config = dict(
    d_shared_expert=128,
    routed_scale=1.0,
    lr_router=0.000921,
    norm='rmsnorm',
    tie_embeddings=False,
)
Below are experts of layer 9 (counted from 0) of a mixture-of-experts language model. Rows are named router (the router's row for the expert), up (a neuron's input weights, with its number), down (a neuron's output weights, with its number) and show model dimensions 0-63. Each number is 128 + 32 x the weight over its row's rms, rounded and kept within 0 to 255. Numbers have three digits each.
After each expert's rows: "comes after" lists some tokens at least twice as common just before its tokens as in all text; "comes before" lists some tokens at least twice as common just after its tokens as in all text. This comes from a sample of Wikipedia text that the model never trained on. Tokens count by the router's weight.

# expert 88
router:160176153162115119126150119085090070154117151143148168124095099134056132070133123109154116119118165125158145124107110087072131135156158168088098097158084091157133126114131063076144110155088123
up0:143115121092096127058119141176187167201142164171114173132115118106077177118106119124129111131118196207122079109161141086137178170142138166072075118140122124123140160124190147122091175165175109
down0:129122135108152107129126116142161079202115118095073077039165158173092162106112160089133125142162079107065115147120110147184128107098181138102072108092109180053135111131189127131141109139128165
comes after: "\n", " 0", ")", " 1", " ", " 2"
comes before: " 0", " 1", " 2", " 4", " 3", "|"

# expert 115
router:146153153136139121130157134139114103121125153104136140118113168146141133042153123092150113146100109074125083130157110150105156169146159130174094117181099167117130158118155113104140073147097145
up0:131149140111099094100132121100098174130102092060059137091214106143101155121169119147107118096121103167138103121149066124184158107134084095143132152153154148105117118108162120179162076086127160
down0:134123222099156178138156146112086133198110172114141089113118147189221108156118081096141162164074174121195123163104144128088130136176133179168095111088145127087114136170096140114120106113141172
comes after: " |", "|", ".7", ".3", ".2", ".4"
comes before: " |", "5", "3", "6", "4", "8"

# expert 75
router:155142157090125100106147109177114154122114125144165121211087177168135095102168124115124130123082140082186114129151096153151087122190112078092148130118093154171115126163088084089146122141146159
up0:059170127123092130099070077171141124149175091157143133129153133122134082086129106161167148156107152187124104152123140135191119079167136132166153133149137146136112093127204173135133089117166117
down0:090139137108127125120147202096145168127088095152132110119152133219157151117113085173135116140098091116173119111134114122152114134128138171163076163069145125090135051130137102134153092119175116
comes after: "\n", " ", " Team", " %", ")", " Votes"
comes before: " ", "\n", " Team", " %", " No.", " Year"

# expert 31
router:137146162148080155144168163138153096150142168143168136113095157127165125122144109092103055122149080075145137171073099144113136125137176171163115091120127113139083106087117138118171123164104145
up0:174096100089137090165172136123198098115126150159156107125068126124093121115118120143039101172153149174168131098151107104138134097092152156167180170126174132110033108104174103120106123127187122
down0:105058146085088188108122079101185035095152138083126136114154157115116128136196142131137089108090142077139165103137125135126216126114099100106114090145114170129162092196127068054126122102125122
comes after: "|", " |", "\n", " Total", " 10", " 17"
comes before: " |", ":", " (6", " votes", "|---|---|---|---", " –"

# expert 24
router:111136137198080084107145101141139066145061137153174164126154132141155130080162096092176154121075113146124092140141124071124139151166181132149133115164111159158128106096094091137132066130114149
up0:100122147138157121107094138114091122121112116118096141104181098149137198077154150101055090114075095124169088097108112135114174155132067162137134118155162115195063133140130097118125137073165131
down0:150107151075123129181122140079160105093145168177108161083147158125157143173153159125130114111114106147152156199167076116144123081123095115097140126174112104120079116078153150145134110111072121
comes after: " |", ".", ")", "s.", "|---|---|---|---|---|", "==="
comes before: "|", "-", "\n", "|---|---|---|---|---|", "|---|---|---|---|", "|---|---|---|---|---|---|"

# expert 57
router:143176165146150117168160153145096117071096154182137155176113130121126141085147135109123127087101155093118139135146157100126180188106155189079122117102109123178097158110096155141136073143158165
up0:126107116119071125148103135112182150120123167122160124131154128146129113133147124120189174164077093123134134136144101159149109118047140192139192167125121059172001153167121112124141154082164088
down0:119184117106077133127150177135109158159085109144179180120137143151111114163161148110174128070131117136101102103171102068164109123138125163108164080102149071114196079100087077156165050125133161
comes after: ";", " |", " —;", ":", " 0;", " 1;"
comes before: " |", ";", " —;", ":", ");", ","

# expert 65
router:114138178125100091117143094141147124154092141135189134076133118121126151064147111059146138155115110128094143112157119156124178166155137112135128136190089120148124141099113140156140116148083057
up0:121173160085146091119090100141156139100115117087126059121172113198127127078166117104062135115122165153102141076145148055117111119142147137126127132135134157102104151136171171208167139090085093
down0:101142086086085111109148084163152126145134127109081083081147120145177119084084136140078076116126144137167103136134127147127110134138138108101135113060140099083107113047100151105129124146127105
comes after: " |", " $", ":", "/", " +", "-1"
comes before: " |", "00", "5", ".5", "1", "4"

# expert 29
router:157121125195092186130135165084136087155134171118171148158136140127118098084113081116127166150144080122152096148147149184111150163135184131203111122160127145136169149065110059107149106170121141
up0:130072097101096136119070114150167192111223150124097138135117121085190146114114079174084144100174114095187137128121119132126090154139108122089109163158190157084180084099131105084148125114181078
down0:136117162123146163057207138139146154155104135108076119101105143102119139152072094036160119153156143171100141140164132171166120134131156107158111131151179107189163162130101139152078125117170141
comes after: "\n", "==", " =", " ==", "===", " ==="
comes before: "|", "The", "-", "\n", "==", "In"

# expert 66
router:098109175118066147086151124141100178126118120136165123132088115134183170126056176152091130151135118115151076152126121183067161183116138118121108151136083144120129142063166168162126140145126190
up0:119110128080143150117109153112131118135128104041159147149086103121104138136094130178130132169129140129130187105049122167089153146073144154062157145073100051194167151072083154077121148070097127
down0:101133116115153051150122161157174178125145172133124121102132125171091115072104169138088085095159118164181112136136148067112121112107113110128100142106116131060154101082154191119144131186078147
comes after: " |", " on", "|", " in", " In", "On"
comes before: " |", ")", " January", " October", " July", " May"

# expert 81
router:153177113157099127113138129129149090120082154100135176133061157097071113044128167123133153126116104114143101132160141147117172157172148172122132125141101159141142117112098045079121057128101113
up0:148140134100158135114099152107089115126140105090093107066134124143095111158132148140160121134155142145067135103119142109117145170127196121097140131133102097159153168134105130107156109090133101
down0:132175156121087021130137123153171159157117144140206110067156145130113139093111197092090129149136202118139109139157092064162118138103105112173192126169112176118105115120078123109135155116148156
comes after: " ", " 0", " 1", " —", ")", " 2"
comes before: "\n", " ", " 0", " 1", " —", " 2"